Experts of a small language model: vocabulary 8192, a shared expert of 384 neurons.
Below are experts of layer 4 (counted from 0) of a mixture-of-experts language model. Rows are named router (the router's row for the expert), gate (a neuron's input weights, with its number), up (a neuron's input weights, with its number), down (a neuron's output weights, with its number) and show model dimensions 256-383. Each number is 50 + 15 x the weight over its row's rms, rounded and kept within 0 to 99.
After each expert's rows: "comes after" lists some tokens at least twice as common just before its tokens as in all text; "comes before" lists some tokens at least twice as common just after its tokens as in all text. This comes from a sample of Wikipedia text that the model never trained on. Tokens count by the router's weight.

# expert 8
router:35 44 58 46 71 54 26 52 67 18 53 42 53 52 58 36 51 59 52 28 43 66 66 57 32 53 44 78 34 56 55 45 16 52 45 30 72 53 55 45 50 82 38 66 29 41 48 77 61 34 41 70 73 51 57 64 72 44 43 39 59 57 44 27 33 42 49 38 61 55 37 47 57 58 47 57 74 35 72 75 58 61 69 60 44 43 51 30 63 69 24 70 54 48 61 37 85 68 42 70 39 43 51 18 46 79 22 53 60 58 57 38 34 54 27 26 53 19 44 54 42 51 42 24 58 45 38 76
gate8:31 82 79 35 52 49 42 27 61 45 21 49 67 36 55 61 26 42 25 52 57 18 63 54 58 66 66 83 33 37 61 03 86 36 32 51 36 38 45 68 33 52 76 36 29 13 56 51 44 38 59 57 28 59 47 55 37 36 75 60 35 56 19 45 35 51 42 43 63 69 22 23 33 42 53 52 46 45 41 45 35 49 55 31 45 23 49 07 59 54 43 51 42 22 48 74 44 67 61 65 41 43 51 33 40 10 46 67 49 60 81 36 57 26 36 47 53 51 45 46 58 60 42 35 26 53 49 66
up8:64 50 47 55 48 41 43 14 65 36 30 55 49 21 51 45 42 69 34 36 36 55 48 43 48 55 79 62 54 36 56 62 39 50 33 66 38 45 50 50 44 77 56 50 53 46 41 69 85 42 49 56 49 95 42 59 57 47 42 56 59 79 45 43 42 42 29 37 31 59 49 54 50 68 80 36 56 34 17 65 53 31 67 47 72 35 39 72 66 48 71 47 77 53 53 21 59 61 64 50 71 61 26 38 32 36 73 79 34 46 52 72 23 58 56 36 37 60 45 55 56 39 50 63 57 47 59 58
down8:30 55 37 35 50 66 38 51 39 55 49 42 29 81 64 58 22 50 52 47 50 73 42 59 37 49 54 41 55 52 54 42 49 34 32 57 71 43 55 73 53 47 32 49 52 41 78 09 36 65 69 30 34 28 49 40 83 21 62 58 54 64 43 59 68 27 83 61 69 60 21 53 56 57 58 61 54 35 68 30 32 30 48 56 53 59 56 17 49 54 16 54 38 33 43 52 80 51 26 44 57 39 47 30 44 41 66 59 26 57 39 54 60 63 47 45 30 70 55 33 63 33 68 33 40 52 26 65
gate9:58 37 76 17 58 42 21 33 60 18 31 64 36 55 64 42 64 25 27 35 40 57 19 25 50 77 56 35 44 40 60 56 56 85 39 40 34 80 45 47 34 72 60 56 10 63 46 44 31 65 64 36 40 62 69 67 56 69 39 18 39 35 51 63 52 13 45 32 37 73 33 48 69 60 55 75 57 61 29 55 44 43 64 50 63 13 38 17 22 56 61 55 35 68 50 55 56 42 58 24 70 69 47 27 64 66 73 44 73 41 46 46 55 55 48 45 46 31 53 60 40 98 78 45 33 34 69 45
up9:68 25 38 48 30 57 45 63 36 22 42 59 77 42 57 38 44 44 45 78 89 42 46 42 38 63 55 52 60 65 63 33 78 33 53 68 43 38 48 69 26 55 65 28 31 40 35 85 39 43 57 34 33 72 48 27 51 46 42 66 31 29 41 63 43 59 23 65 28 54 33 85 48 49 47 62 57 47 52 45 82 53 58 52 41 69 44 67 54 75 32 54 71 70 35 67 43 44 30 50 11 80 47 47 35 41 51 73 53 57 57 51 84 67 55 53 39 51 48 00 59 51 54 41 57 45 63 11
down9:54 80 38 58 54 51 55 40 38 63 39 47 64 63 50 42 54 68 33 38 53 41 58 42 61 58 58 30 48 52 37 45 41 54 47 42 47 52 69 74 46 50 46 88 36 60 72 46 44 60 33 50 61 61 37 51 26 28 44 38 39 74 50 42 46 25 92 28 52 43 63 45 85 41 59 59 30 74 35 42 37 54 27 29 44 33 53 42 51 45 69 66 42 52 51 25 32 45 41 54 54 33 58 49 43 42 52 50 40 57 75 50 40 37 72 21 66 31 36 40 52 51 40 56 25 58 43 41
gate10:85 47 32 43 58 52 48 88 51 33 35 36 58 77 50 36 51 60 54 52 56 65 20 45 42 39 32 79 35 53 66 57 74 60 62 59 66 46 44 48 24 36 44 54 68 44 58 56 67 73 51 58 61 33 54 55 49 68 46 38 56 35 63 52 30 62 48 41 38 81 44 35 77 65 51 39 61 41 53 33 43 77 51 75 52 40 34 25 33 85 40 63 52 83 42 75 58 61 39 49 53 53 42 47 52 76 59 72 37 22 49 62 43 41 57 47 81 57 45 64 70 45 52 36 47 51 36 70
up10:48 55 62 46 51 49 28 48 50 37 45 38 67 47 46 50 62 72 45 74 48 64 53 57 58 37 86 51 42 39 54 72 39 58 76 46 26 48 69 41 22 59 68 73 48 56 25 15 31 36 39 68 71 41 79 68 44 60 23 27 38 22 44 59 40 43 62 40 21 72 44 61 55 50 24 47 52 54 51 64 16 57 60 47 51 41 19 42 56 34 46 61 39 45 85 36 54 55 72 61 50 59 66 55 52 53 52 60 49 44 68 69 52 68 61 65 76 34 40 55 34 41 59 66 50 50 47 52
down10:60 67 50 82 56 51 21 47 60 49 33 58 33 28 24 13 69 24 49 32 43 37 21 35 59 35 54 42 57 42 57 57 58 66 55 34 51 82 47 40 39 65 44 49 46 67 52 56 48 56 58 40 48 54 74 34 61 52 56 20 33 45 62 58 54 56 25 24 32 39 39 31 53 37 66 27 32 52 45 19 50 75 47 42 52 43 62 41 75 54 61 54 56 57 44 38 56 64 54 19 60 82 83 48 62 44 46 51 42 31 55 51 69 43 97 34 59 46 52 52 80 52 72 39 54 60 49 44
comes after: " |", " in", "–", " (", " on", ":"
comes before: " the", " |", "–", "°", " 18", "th"

# expert 2
router:84 72 41 29 54 54 26 53 12 72 57 51 51 35 39 37 71 67 58 47 48 25 55 57 49 47 60 37 44 33 53 38 29 45 25 40 33 49 20 46 25 66 73 51 34 29 71 38 45 82 50 57 40 51 55 76 17 37 24 36 19 56 39 36 47 59 59 39 51 84 68 73 27 60 67 45 47 74 35 56 69 46 27 50 66 37 63 60 78 52 46 39 41 67 48 41 81 65 66 38 42 44 48 49 52 52 79 61 67 34 70 55 25 47 22 59 74 71 50 35 58 34 28 60 41 07 51 70
gate8:75 23 27 51 30 38 48 49 65 44 54 45 61 76 45 39 30 69 53 34 68 40 60 59 46 41 86 33 52 36 55 38 50 55 51 91 33 67 63 37 55 46 49 49 33 83 40 48 31 81 68 55 21 55 52 54 58 49 47 63 35 55 48 56 53 64 61 61 56 48 32 44 32 30 58 57 71 45 43 54 51 85 65 30 56 52 42 46 62 71 56 46 55 54 49 45 30 66 52 15 38 58 36 78 59 79 64 47 43 63 67 39 67 69 45 62 57 41 48 37 43 54 42 65 48 44 40 12
up8:62 41 37 34 36 42 46 62 70 27 44 59 61 68 42 57 60 44 56 41 69 44 25 43 73 39 45 26 46 27 69 44 66 63 72 93 11 30 51 40 69 56 59 36 66 51 40 82 57 49 83 43 50 68 41 50 37 24 32 72 44 52 38 43 59 51 55 42 60 71 42 48 36 43 74 45 70 27 32 61 29 95 65 37 68 54 25 53 59 60 55 57 30 49 37 51 45 54 79 42 40 59 51 48 61 44 47 64 32 51 63 58 78 44 66 58 31 61 63 52 44 55 71 54 33 36 28 39
down8:50 49 50 62 69 63 39 72 42 46 69 29 58 63 37 64 57 60 54 22 41 52 58 30 69 45 41 31 59 70 32 16 54 50 48 06 70 46 21 49 29 66 80 44 40 31 42 65 73 70 39 67 40 28 68 53 58 31 45 62 48 33 49 45 57 62 45 38 69 33 68 59 55 73 39 43 47 50 47 37 72 49 78 11 51 44 46 40 36 52 41 81 58 47 58 47 34 65 51 30 55 62 24 53 71 89 29 58 26 42 60 41 32 32 28 61 84 49 47 33 52 25 63 43 45 51 74 65
gate9:68 64 55 49 70 46 46 28 33 76 53 77 45 30 69 32 53 70 35 49 25 69 68 36 26 48 42 35 44 46 59 55 60 44 11 38 25 31 65 74 29 45 56 60 72 33 64 50 37 51 49 45 29 37 41 43 48 39 46 97 27 32 29 53 41 53 41 80 56 34 44 57 52 48 33 60 46 61 28 56 47 44 59 33 46 49 64 65 36 39 67 42 52 69 32 37 58 47 53 47 45 54 68 50 40 45 65 41 38 69 49 30 43 55 18 62 86 43 39 57 31 53 71 49 46 25 78 50
up9:71 58 47 48 67 44 43 39 34 73 51 77 36 46 54 70 64 45 52 47 28 44 99 33 60 45 57 50 41 43 68 57 38 43 31 39 63 62 52 87 39 46 78 51 65 63 57 51 75 70 50 52 34 49 56 54 37 39 41 59 47 74 51 47 56 60 62 59 60 34 12 55 52 64 09 48 61 42 62 91 52 38 53 46 36 47 75 50 41 51 59 70 67 50 41 41 35 60 90 44 64 23 57 42 51 55 60 52 61 64 46 39 57 54 39 46 82 26 75 58 50 37 48 58 29 09 56 49
down9:82 43 49 46 36 40 51 38 41 71 48 18 41 57 57 55 38 38 35 76 72 51 43 38 54 43 57 27 51 34 63 56 43 35 39 68 41 28 40 43 73 49 55 48 37 07 61 52 39 40 66 48 67 46 40 49 47 58 40 61 51 56 30 41 65 23 55 67 31 67 58 59 34 30 68 48 43 68 24 30 53 50 33 67 26 60 60 48 57 37 43 15 66 33 40 48 57 76 52 51 55 00 67 47 49 38 62 43 59 46 61 57 26 46 47 53 52 40 45 42 33 49 32 63 62 37 40 80
gate10:59 67 42 49 62 77 51 54 67 72 43 39 35 29 65 39 57 51 44 37 50 56 72 42 33 55 24 70 47 46 53 29 13 47 59 86 51 54 60 31 36 32 56 18 31 44 63 49 79 23 32 38 34 40 44 66 48 39 78 78 33 87 44 42 66 52 63 54 42 52 48 53 47 41 58 61 32 58 65 83 77 82 56 68 41 25 38 39 46 52 60 51 64 44 48 50 45 26 75 37 48 48 49 50 65 52 43 30 54 48 29 62 40 58 53 44 37 16 47 50 47 52 37 63 51 58 36 63
up10:55 56 50 20 48 49 50 58 34 48 24 56 50 63 60 46 36 51 58 46 28 40 36 65 61 63 30 30 56 54 45 61 49 50 69 67 72 44 50 56 43 42 59 52 60 26 55 39 33 40 75 37 43 53 31 42 41 73 48 56 53 57 46 39 57 50 64 61 39 33 62 70 31 56 41 54 54 70 64 59 79 35 58 40 66 35 59 48 45 48 33 38 20 36 51 46 38 62 56 50 69 54 91 63 77 32 61 63 51 45 45 52 74 77 54 51 68 58 43 65 56 60 53 35 69 78 38 47
down10:59 43 62 61 50 38 49 55 63 50 44 51 47 57 44 48 49 36 60 19 46 55 71 62 64 31 48 67 75 53 58 48 39 13 45 46 28 38 56 75 80 36 70 76 53 24 54 46 45 77 52 38 57 39 58 45 40 40 03 50 47 37 67 48 54 61 34 63 35 66 41 57 63 55 55 48 35 34 53 60 61 40 33 50 29 46 40 29 60 54 34 59 25 47 42 38 50 47 58 61 83 38 64 64 52 30 53 67 70 56 45 43 61 17 19 42 63 59 55 61 67 54 62 59 35 44 30 37
comes after: ".", " |", "  ", "=", " 1", " 0"
comes before: "\n\n", " |", "\n", " The", "0", "%"

# expert 3
router:43 68 43 57 43 50 49 44 19 55 50 44 63 56 43 49 66 39 78 71 60 45 36 57 65 52 49 51 52 42 59 30 49 44 47 72 37 42 39 53 68 28 24 60 70 35 30 43 46 69 61 50 49 54 70 77 61 48 34 48 43 48 74 42 45 74 48 64 33 27 39 50 12 62 28 26 79 65 43 36 68 63 58 61 45 63 64 73 54 47 37 73 64 32 57 73 49 55 39 81 43 35 32 16 40 37 55 45 69 75 48 55 73 42 34 49 25 62 59 50 39 43 45 25 26 72 56 57
gate8:59 46 24 61 44 49 63 58 64 77 45 49 62 35 33 59 32 44 63 38 72 43 41 26 58 04 40 16 70 57 48 69 34 35 59 32 31 74 85 32 45 49 73 57 30 24 58 62 53 77 44 26 65 59 59 26 86 38 54 36 42 72 32 51 23 58 57 57 51 68 40 56 33 46 56 62 68 39 34 48 41 31 45 66 35 34 36 35 38 38 43 50 69 60 37 60 75 62 45 30 62 51 71 31 28 47 75 65 27 77 69 54 48 53 32 74 41 59 44 59 26 40 42 55 75 45 43 39
up8:46 35 37 70 41 46 46 63 37 57 44 60 53 19 27 31 53 64 37 48 64 55 85 63 45 36 24 50 71 55 61 42 23 76 61 40 48 59 52 61 69 47 92 66 49 14 52 54 86 47 65 34 47 66 70 41 62 66 62 53 44 44 51 69 62 66 58 72 58 77 68 52 51 42 67 47 34 59 37 59 54 23 54 51 32 73 68 62 54 43 62 60 14 57 61 70 83 62 57 42 79 58 61 52 65 50 45 88 41 52 67 56 34 71 56 25 33 55 57 53 57 61 56 61 69 44 47 66
down8:65 13 48 31 66 36 42 36 76 41 59 44 61 57 25 45 73 51 24 91 41 60 25 48 49 56 50 50 35 48 60 28 52 53 68 46 33 73 45 31 86 66 84 51 16 55 33 79 50 70 62 53 63 59 46 45 26 31 68 37 81 59 70 38 38 53 51 31 53 23 75 74 52 54 41 45 71 85 45 45 18 72 62 37 37 61 57 28 70 41 56 70 56 70 75 40 58 47 51 57 56 49 39 39 35 38 35 39 75 55 48 47 60 49 65 49 58 39 56 56 51 51 44 48 55 32 69 59
gate9:41 69 43 44 52 34 59 56 38 40 36 38 36 44 65 69 34 29 66 63 39 32 61 63 57 54 72 52 63 48 47 45 33 29 67 60 56 61 28 41 38 33 74 66 84 29 56 36 35 31 33 35 23 65 69 62 55 29 52 60 22 54 32 64 41 54 46 49 67 65 47 60 35 73 72 43 27 48 54 53 29 43 25 25 44 59 39 42 27 53 47 53 53 46 40 41 64 36 51 60 10 53 51 56 42 40 44 37 42 68 41 70 49 50 48 65 41 64 33 58 48 35 55 65 49 53 38 43
up9:75 65 64 42 44 39 25 43 51 14 26 86 47 31 49 74 38 30 60 52 29 39 60 60 50 35 57 53 41 71 46 59 32 44 73 67 43 36 42 37 36 63 53 61 61 57 37 54 48 64 53 44 25 50 55 29 49 27 70 58 28 41 29 59 56 70 57 33 41 66 81 75 52 70 48 23 48 58 59 59 68 47 51 36 50 60 66 61 45 47 38 46 30 52 56 29 69 48 53 61 42 50 48 35 38 36 35 19 31 44 17 44 65 61 55 63 43 28 22 39 24 31 70 68 34 45 37 37
down9:40 56 35 56 23 68 44 35 29 32 60 46 74 52 45 58 66 34 58 52 30 27 31 40 44 49 72 58 27 64 70 26 64 54 28 67 41 35 59 55 52 65 59 32 37 14 41 63 34 69 79 75 42 32 62 46 67 61 29 39 53 39 67 29 74 96 47 63 57 51 74 61 53 72 55 38 35 26 58 49 45 59 43 62 41 71 48 24 69 50 47 52 50 59 50 45 53 63 31 55 37 47 71 42 49 22 61 59 50 71 24 58 53 56 36 56 48 44 31 54 44 46 79 27 43 60 41 47
gate10:51 46 44 77 52 66 51 52 84 62 09 45 63 35 59 65 14 80 59 52 54 34 66 59 57 44 68 21 62 56 71 42 36 39 61 42 50 70 44 28 15 36 52 48 43 30 58 57 31 53 42 60 63 47 60 59 52 29 38 23 43 36 60 36 49 38 51 67 61 55 32 36 39 53 59 60 65 26 72 36 30 45 51 48 48 46 51 16 53 59 47 61 49 49 63 41 56 58 48 53 58 72 52 38 48 98 69 47 76 66 49 53 58 81 58 42 40 25 40 51 21 59 66 52 40 44 84 62
up10:56 54 18 54 74 33 52 60 68 49 75 81 52 59 40 47 66 27 55 55 55 51 76 66 43 75 47 42 31 51 27 53 29 61 40 38 56 54 68 40 52 34 49 69 62 50 52 41 47 58 32 48 67 42 33 54 52 79 57 48 34 43 44 63 64 46 31 55 57 53 72 39 67 43 43 45 24 78 49 75 53 54 49 41 49 56 56 72 45 61 43 56 54 43 45 47 43 30 77 37 60 33 71 45 60 26 34 40 44 14 68 63 57 41 73 75 30 73 56 33 55 49 26 66 52 40 41 43
down10:60 52 31 55 40 51 50 41 46 52 38 49 27 59 27 35 40 19 24 14 52 53 49 12 46 59 28 33 54 67 49 37 31 96 53 42 68 61 34 45 37 36 32 39 69 63 54 77 50 50 54 66 62 29 51 60 42 26 48 50 60 44 29 46 53 72 53 72 27 30 36 60 37 40 58 43 40 39 61 40 69 54 59 41 64 59 43 52 63 48 65 54 47 64 55 31 63 60 62 53 50 09 57 71 61 37 33 43 22 59 44 54 65 49 51 64 72 59 55 51 61 73 60 76 34 56 30 41
comes after: "\n", "  ", ")", "\n\n", " 0", " 1"
comes before: "  ", "\n", " 0", " 1", " 3", " 2"

# expert 5
router:65 62 76 55 78 50 71 21 57 52 52 65 38 46 53 33 67 22 37 36 65 26 66 58 67 76 43 46 81 35 58 74 75 45 62 61 23 48 70 29 66 59 30 32 67 38 54 50 60 37 53 23 74 77 49 33 29 41 47 49 33 40 59 44 47 42 54 73 44 56 29 57 52 61 30 45 09 58 58 46 32 44 36 50 62 56 40 44 30 40 68 13 73 75 38 35 62 56 68 56 60 60 54 36 60 41 66 73 71 33 39 70 48 46 72 39 51 32 57 57 29 81 52 81 33 45 28 59
gate8:37 45 37 31 26 58 77 60 33 60 47 61 66 64 75 31 47 26 63 70 57 59 58 41 62 29 46 61 71 29 62 62 52 63 47 35 42 29 71 21 70 51 46 68 66 43 19 45 48 54 65 53 47 26 43 53 39 52 77 35 45 74 44 53 24 65 80 63 50 57 35 65 63 53 18 54 36 44 21 27 60 39 47 34 53 42 73 43 71 21 64 63 52 58 26 76 33 50 67 54 69 34 52 63 55 49 62 56 46 52 76 58 44 37 52 58 34 34 54 41 52 48 54 85 69 24 54 50
up8:31 44 58 43 53 50 31 53 64 56 54 68 28 50 47 63 36 67 59 56 64 64 30 57 63 74 57 40 45 48 41 21 20 56 54 35 66 50 38 67 46 32 39 46 56 66 83 61 48 57 40 41 60 71 41 49 57 59 52 45 52 43 74 53 99 49 38 41 47 61 44 41 23 38 66 47 53 32 75 73 43 61 45 62 40 57 42 64 43 46 31 57 64 44 41 38 65 18 70 38 48 80 43 69 58 52 38 00 35 38 43 34 76 34 67 57 57 54 11 42 36 67 45 23 54 45 45 35
down8:59 28 28 34 83 76 60 56 12 28 33 48 67 38 37 36 27 59 32 89 48 35 48 63 42 48 50 78 39 49 48 41 40 44 65 76 48 39 65 35 59 53 41 49 18 64 82 40 61 54 50 47 54 52 22 30 41 50 65 40 38 31 51 74 66 37 35 25 65 58 30 47 50 51 61 76 42 54 46 68 41 80 77 48 60 24 65 41 43 59 55 21 40 34 38 36 68 64 15 33 55 70 32 47 41 35 47 11 41 60 57 49 65 18 48 45 46 55 46 48 42 41 33 54 84 46 44 65
gate9:65 75 46 51 71 41 63 36 59 63 38 46 61 53 46 57 61 58 61 39 46 25 53 26 71 58 44 55 37 36 57 38 49 60 48 48 52 46 61 46 68 52 33 63 18 59 34 48 53 08 33 60 55 57 37 52 59 52 29 40 35 48 37 66 21 31 51 42 25 71 46 27 34 54 42 51 12 23 84 64 50 41 36 38 56 69 56 55 27 13 76 53 72 38 38 50 51 36 72 40 39 59 55 59 73 39 42 39 41 67 50 62 77 55 47 30 33 42 41 46 49 70 59 29 62 46 55 34
up9:56 29 44 49 51 49 45 39 27 77 60 46 61 47 32 61 50 43 59 32 54 30 37 75 30 77 36 24 42 64 58 30 61 36 60 34 34 51 50 22 61 40 73 25 40 43 43 25 23 43 57 68 48 59 54 39 51 52 50 52 26 74 91 67 61 62 59 62 50 16 50 72 52 22 50 21 85 65 44 55 68 60 34 54 34 42 82 67 50 56 65 52 46 39 63 46 60 34 44 29 75 68 55 50 52 62 78 54 40 56 49 61 44 78 28 66 41 45 34 26 17 38 66 46 33 61 42 72
down9:48 58 47 32 51 55 64 47 50 49 23 28 69 67 54 11 35 59 41 59 56 45 60 51 55 61 44 95 47 47 38 62 37 44 63 77 57 62 29 45 41 40 55 51 61 46 77 40 61 46 47 46 49 57 36 70 59 62 42 61 55 63 28 39 36 37 35 44 45 64 67 40 55 66 19 41 62 25 67 75 60 31 59 54 55 36 43 43 53 62 32 49 39 59 51 46 38 75 09 46 53 44 40 60 84 63 73 53 54 47 35 09 50 57 46 39 64 49 85 60 39 45 29 35 56 46 28 28
gate10:23 52 54 50 55 31 50 65 56 70 45 70 46 30 61 64 72 47 61 50 61 67 61 40 48 33 43 50 67 53 52 64 54 60 50 44 63 34 55 55 61 59 68 38 46 62 38 60 99 57 36 55 48 74 16 43 43 38 59 46 41 32 23 69 68 50 46 77 62 74 62 56 51 91 61 17 60 48 61 51 52 36 53 46 35 44 30 53 34 42 60 55 54 68 18 39 68 59 64 42 60 81 40 43 40 63 42 54 48 57 48 36 18 37 34 29 11 59 60 51 51 53 51 64 42 35 37 57
up10:44 55 74 60 55 36 62 49 43 44 43 47 51 62 25 57 46 32 20 27 40 55 83 77 62 57 31 55 40 46 56 47 23 66 56 44 51 55 63 53 66 49 52 67 35 41 61 69 56 66 59 58 23 44 55 41 62 52 53 45 33 75 60 33 63 53 35 50 24 53 32 82 31 43 37 32 57 52 29 60 37 71 30 19 33 40 36 44 74 42 46 40 21 41 55 37 41 67 67 75 22 64 73 46 55 51 52 34 23 37 63 49 65 44 58 54 50 43 49 52 59 26 76 39 48 54 75 38
down10:72 49 60 44 02 29 37 53 48 79 43 43 41 53 49 55 65 39 59 61 50 68 53 58 45 36 53 59 47 23 35 54 74 65 38 44 59 56 61 62 59 45 61 41 61 58 51 48 66 33 63 28 54 73 60 34 27 64 70 52 31 47 28 44 39 52 82 29 77 55 56 65 66 19 48 30 38 54 57 43 25 90 48 30 28 46 53 51 39 40 55 40 51 58 54 46 37 32 89 55 37 52 42 45 28 42 59 53 65 39 57 77 39 44 81 53 49 22 54 85 44 38 48 31 58 17 45 38
comes after: "=", "-", " |", ".", "|", ")"
comes before: "-", "|", "=", ")", "The", "–"

# expert 6
router:36 47 55 48 52 69 39 65 36 48 52 54 53 21 56 43 66 64 31 51 51 68 53 72 38 31 56 42 70 68 74 80 47 39 45 60 34 39 24 48 49 56 50 35 57 43 41 54 43 45 61 47 54 70 45 40 60 48 74 49 36 49 46 80 17 31 48 26 72 50 76 71 65 71 74 42 82 60 45 63 52 34 62 54 46 51 50 62 66 49 37 38 47 55 35 42 25 42 51 43 70 54 50 65 29 62 51 52 47 37 53 67 32 53 78 69 46 57 42 33 47 50 57 53 53 71 71 52
gate4:57 49 35 22 63 61 68 32 67 72 41 58 61 43 15 51 31 64 56 49 64 49 64 42 56 80 36 44 55 49 69 73 29 49 35 54 40 46 39 46 68 58 14 68 30 51 47 36 93 66 40 41 57 77 70 55 50 45 48 28 62 47 44 40 63 33 36 37 65 51 55 47 40 49 64 52 35 32 20 48 51 43 47 43 58 44 38 63 18 32 23 37 53 50 44 29 34 25 79 50 47 46 53 49 36 55 55 44 31 68 47 38 41 63 46 55 55 26 46 35 81 78 28 25 29 55 57 58
up4:49 71 38 36 51 59 37 42 43 49 35 49 72 43 67 38 48 38 61 39 61 27 37 29 54 63 46 58 53 36 51 68 70 53 46 65 44 67 58 40 64 47 66 66 26 45 35 37 69 69 40 49 59 36 68 39 67 47 68 36 26 64 22 67 73 41 70 41 67 45 55 30 43 36 67 58 45 59 80 85 49 75 26 35 39 60 48 64 33 33 38 19 46 33 52 51 10 41 76 35 33 45 19 40 56 24 43 26 46 64 41 18 31 50 40 69 54 54 39 21 46 51 77 43 53 50 44 21
down4:39 62 55 64 49 52 49 22 55 37 64 44 56 52 69 18 46 71 61 27 01 27 41 41 44 77 33 40 48 44 36 42 18 52 36 31 36 47 54 52 21 67 45 77 49 54 56 46 43 50 84 34 48 40 32 48 61 46 56 43 51 69 44 41 78 51 40 35 85 25 41 30 91 27 55 37 45 54 66 47 58 46 46 50 42 44 53 51 36 45 52 05 60 39 60 55 44 34 65 45 53 39 30 63 57 39 43 78 50 47 38 56 54 35 58 46 52 74 33 43 32 51 56 50 53 34 54 45
gate5:62 39 43 57 33 38 67 40 36 69 59 55 74 78 65 79 62 26 21 71 59 72 49 62 41 59 88 42 32 60 52 48 57 46 46 64 46 30 61 82 30 76 65 35 31 48 80 41 82 54 52 56 13 48 42 33 69 74 40 77 13 41 30 96 37 64 75 63 68 52 60 48 73 39 62 54 43 57 38 46 70 50 36 32 68 29 31 61 28 55 80 50 40 63 58 39 33 84 75 42 53 67 41 80 63 54 55 25 59 41 60 53 34 59 38 55 56 59 48 58 44 35 79 48 52 51 70 60
up5:67 42 21 58 29 27 50 46 63 69 81 52 40 63 83 37 43 46 35 28 60 72 47 36 63 49 38 51 57 54 76 55 64 62 50 49 66 84 70 41 46 52 47 56 52 54 33 47 55 44 44 39 45 49 23 61 47 41 69 63 40 35 55 64 38 34 53 30 34 33 78 39 22 57 22 50 64 29 75 34 51 21 38 56 52 49 52 31 68 65 65 47 12 46 60 56 73 27 52 51 37 50 29 30 66 39 80 66 32 70 72 45 19 34 45 62 46 40 37 41 40 35 53 30 75 87 41 65
down5:70 48 44 50 60 48 68 52 55 17 71 59 31 26 15 42 32 43 50 33 62 29 56 59 54 50 56 40 64 36 37 56 33 57 30 40 36 53 47 77 47 73 50 56 52 73 39 70 25 59 72 57 55 68 56 63 27 42 33 57 63 76 27 65 55 33 25 49 24 44 62 46 25 47 66 46 52 56 58 62 55 66 27 62 45 34 25 55 74 61 77 54 58 28 46 21 35 44 57 45 79 57 52 56 52 53 60 56 30 07 41 67 27 22 40 58 67 55 43 38 16 58 61 53 32 59 13 39
gate6:19 61 44 42 73 68 35 45 55 46 41 43 52 43 56 68 27 30 50 39 40 51 73 33 42 69 21 55 37 35 61 28 57 58 26 40 54 14 62 40 67 41 69 59 56 57 30 57 57 34 31 52 51 69 60 48 55 54 31 50 62 69 29 76 49 42 41 61 60 62 64 63 44 26 62 84 13 38 59 65 68 60 62 82 63 51 51 56 60 40 50 70 57 68 56 54 43 58 52 38 58 43 68 65 42 80 36 31 43 20 32 35 26 32 38 19 52 67 56 71 72 41 47 43 61 48 54 55
up6:28 37 46 71 76 82 47 50 42 45 51 65 61 75 59 56 32 43 61 66 36 64 59 27 53 63 30 38 64 63 67 26 66 61 54 48 55 10 66 44 16 47 62 31 30 33 35 55 61 61 49 58 65 44 35 49 62 50 19 50 71 54 63 57 46 22 46 64 57 66 61 42 35 33 50 63 59 58 47 62 56 39 46 70 29 16 40 63 51 49 68 79 54 58 53 55 44 57 57 36 49 29 53 42 75 60 06 30 64 36 54 13 47 24 48 38 57 46 33 55 89 49 49 36 56 38 50 42
down6:23 48 31 22 60 45 42 56 41 45 61 43 47 32 28 58 48 32 44 62 59 54 73 50 64 48 79 56 55 29 58 46 40 55 56 43 44 56 66 63 46 63 70 34 57 50 59 47 52 72 40 36 98 80 40 71 61 56 39 49 73 49 22 56 52 45 53 48 47 43 32 36 35 37 76 46 45 47 66 34 71 39 62 62 31 31 46 42 62 14 49 44 40 58 55 46 74 50 50 57 59 44 64 58 66 95 46 67 40 52 26 68 60 22 16 51 53 53 59 47 40 65 54 58 64 37 68 36
comes after: " |", "|", " the", " of", ";", " at"
comes before: "|", " |", ":", "on", " States", "al"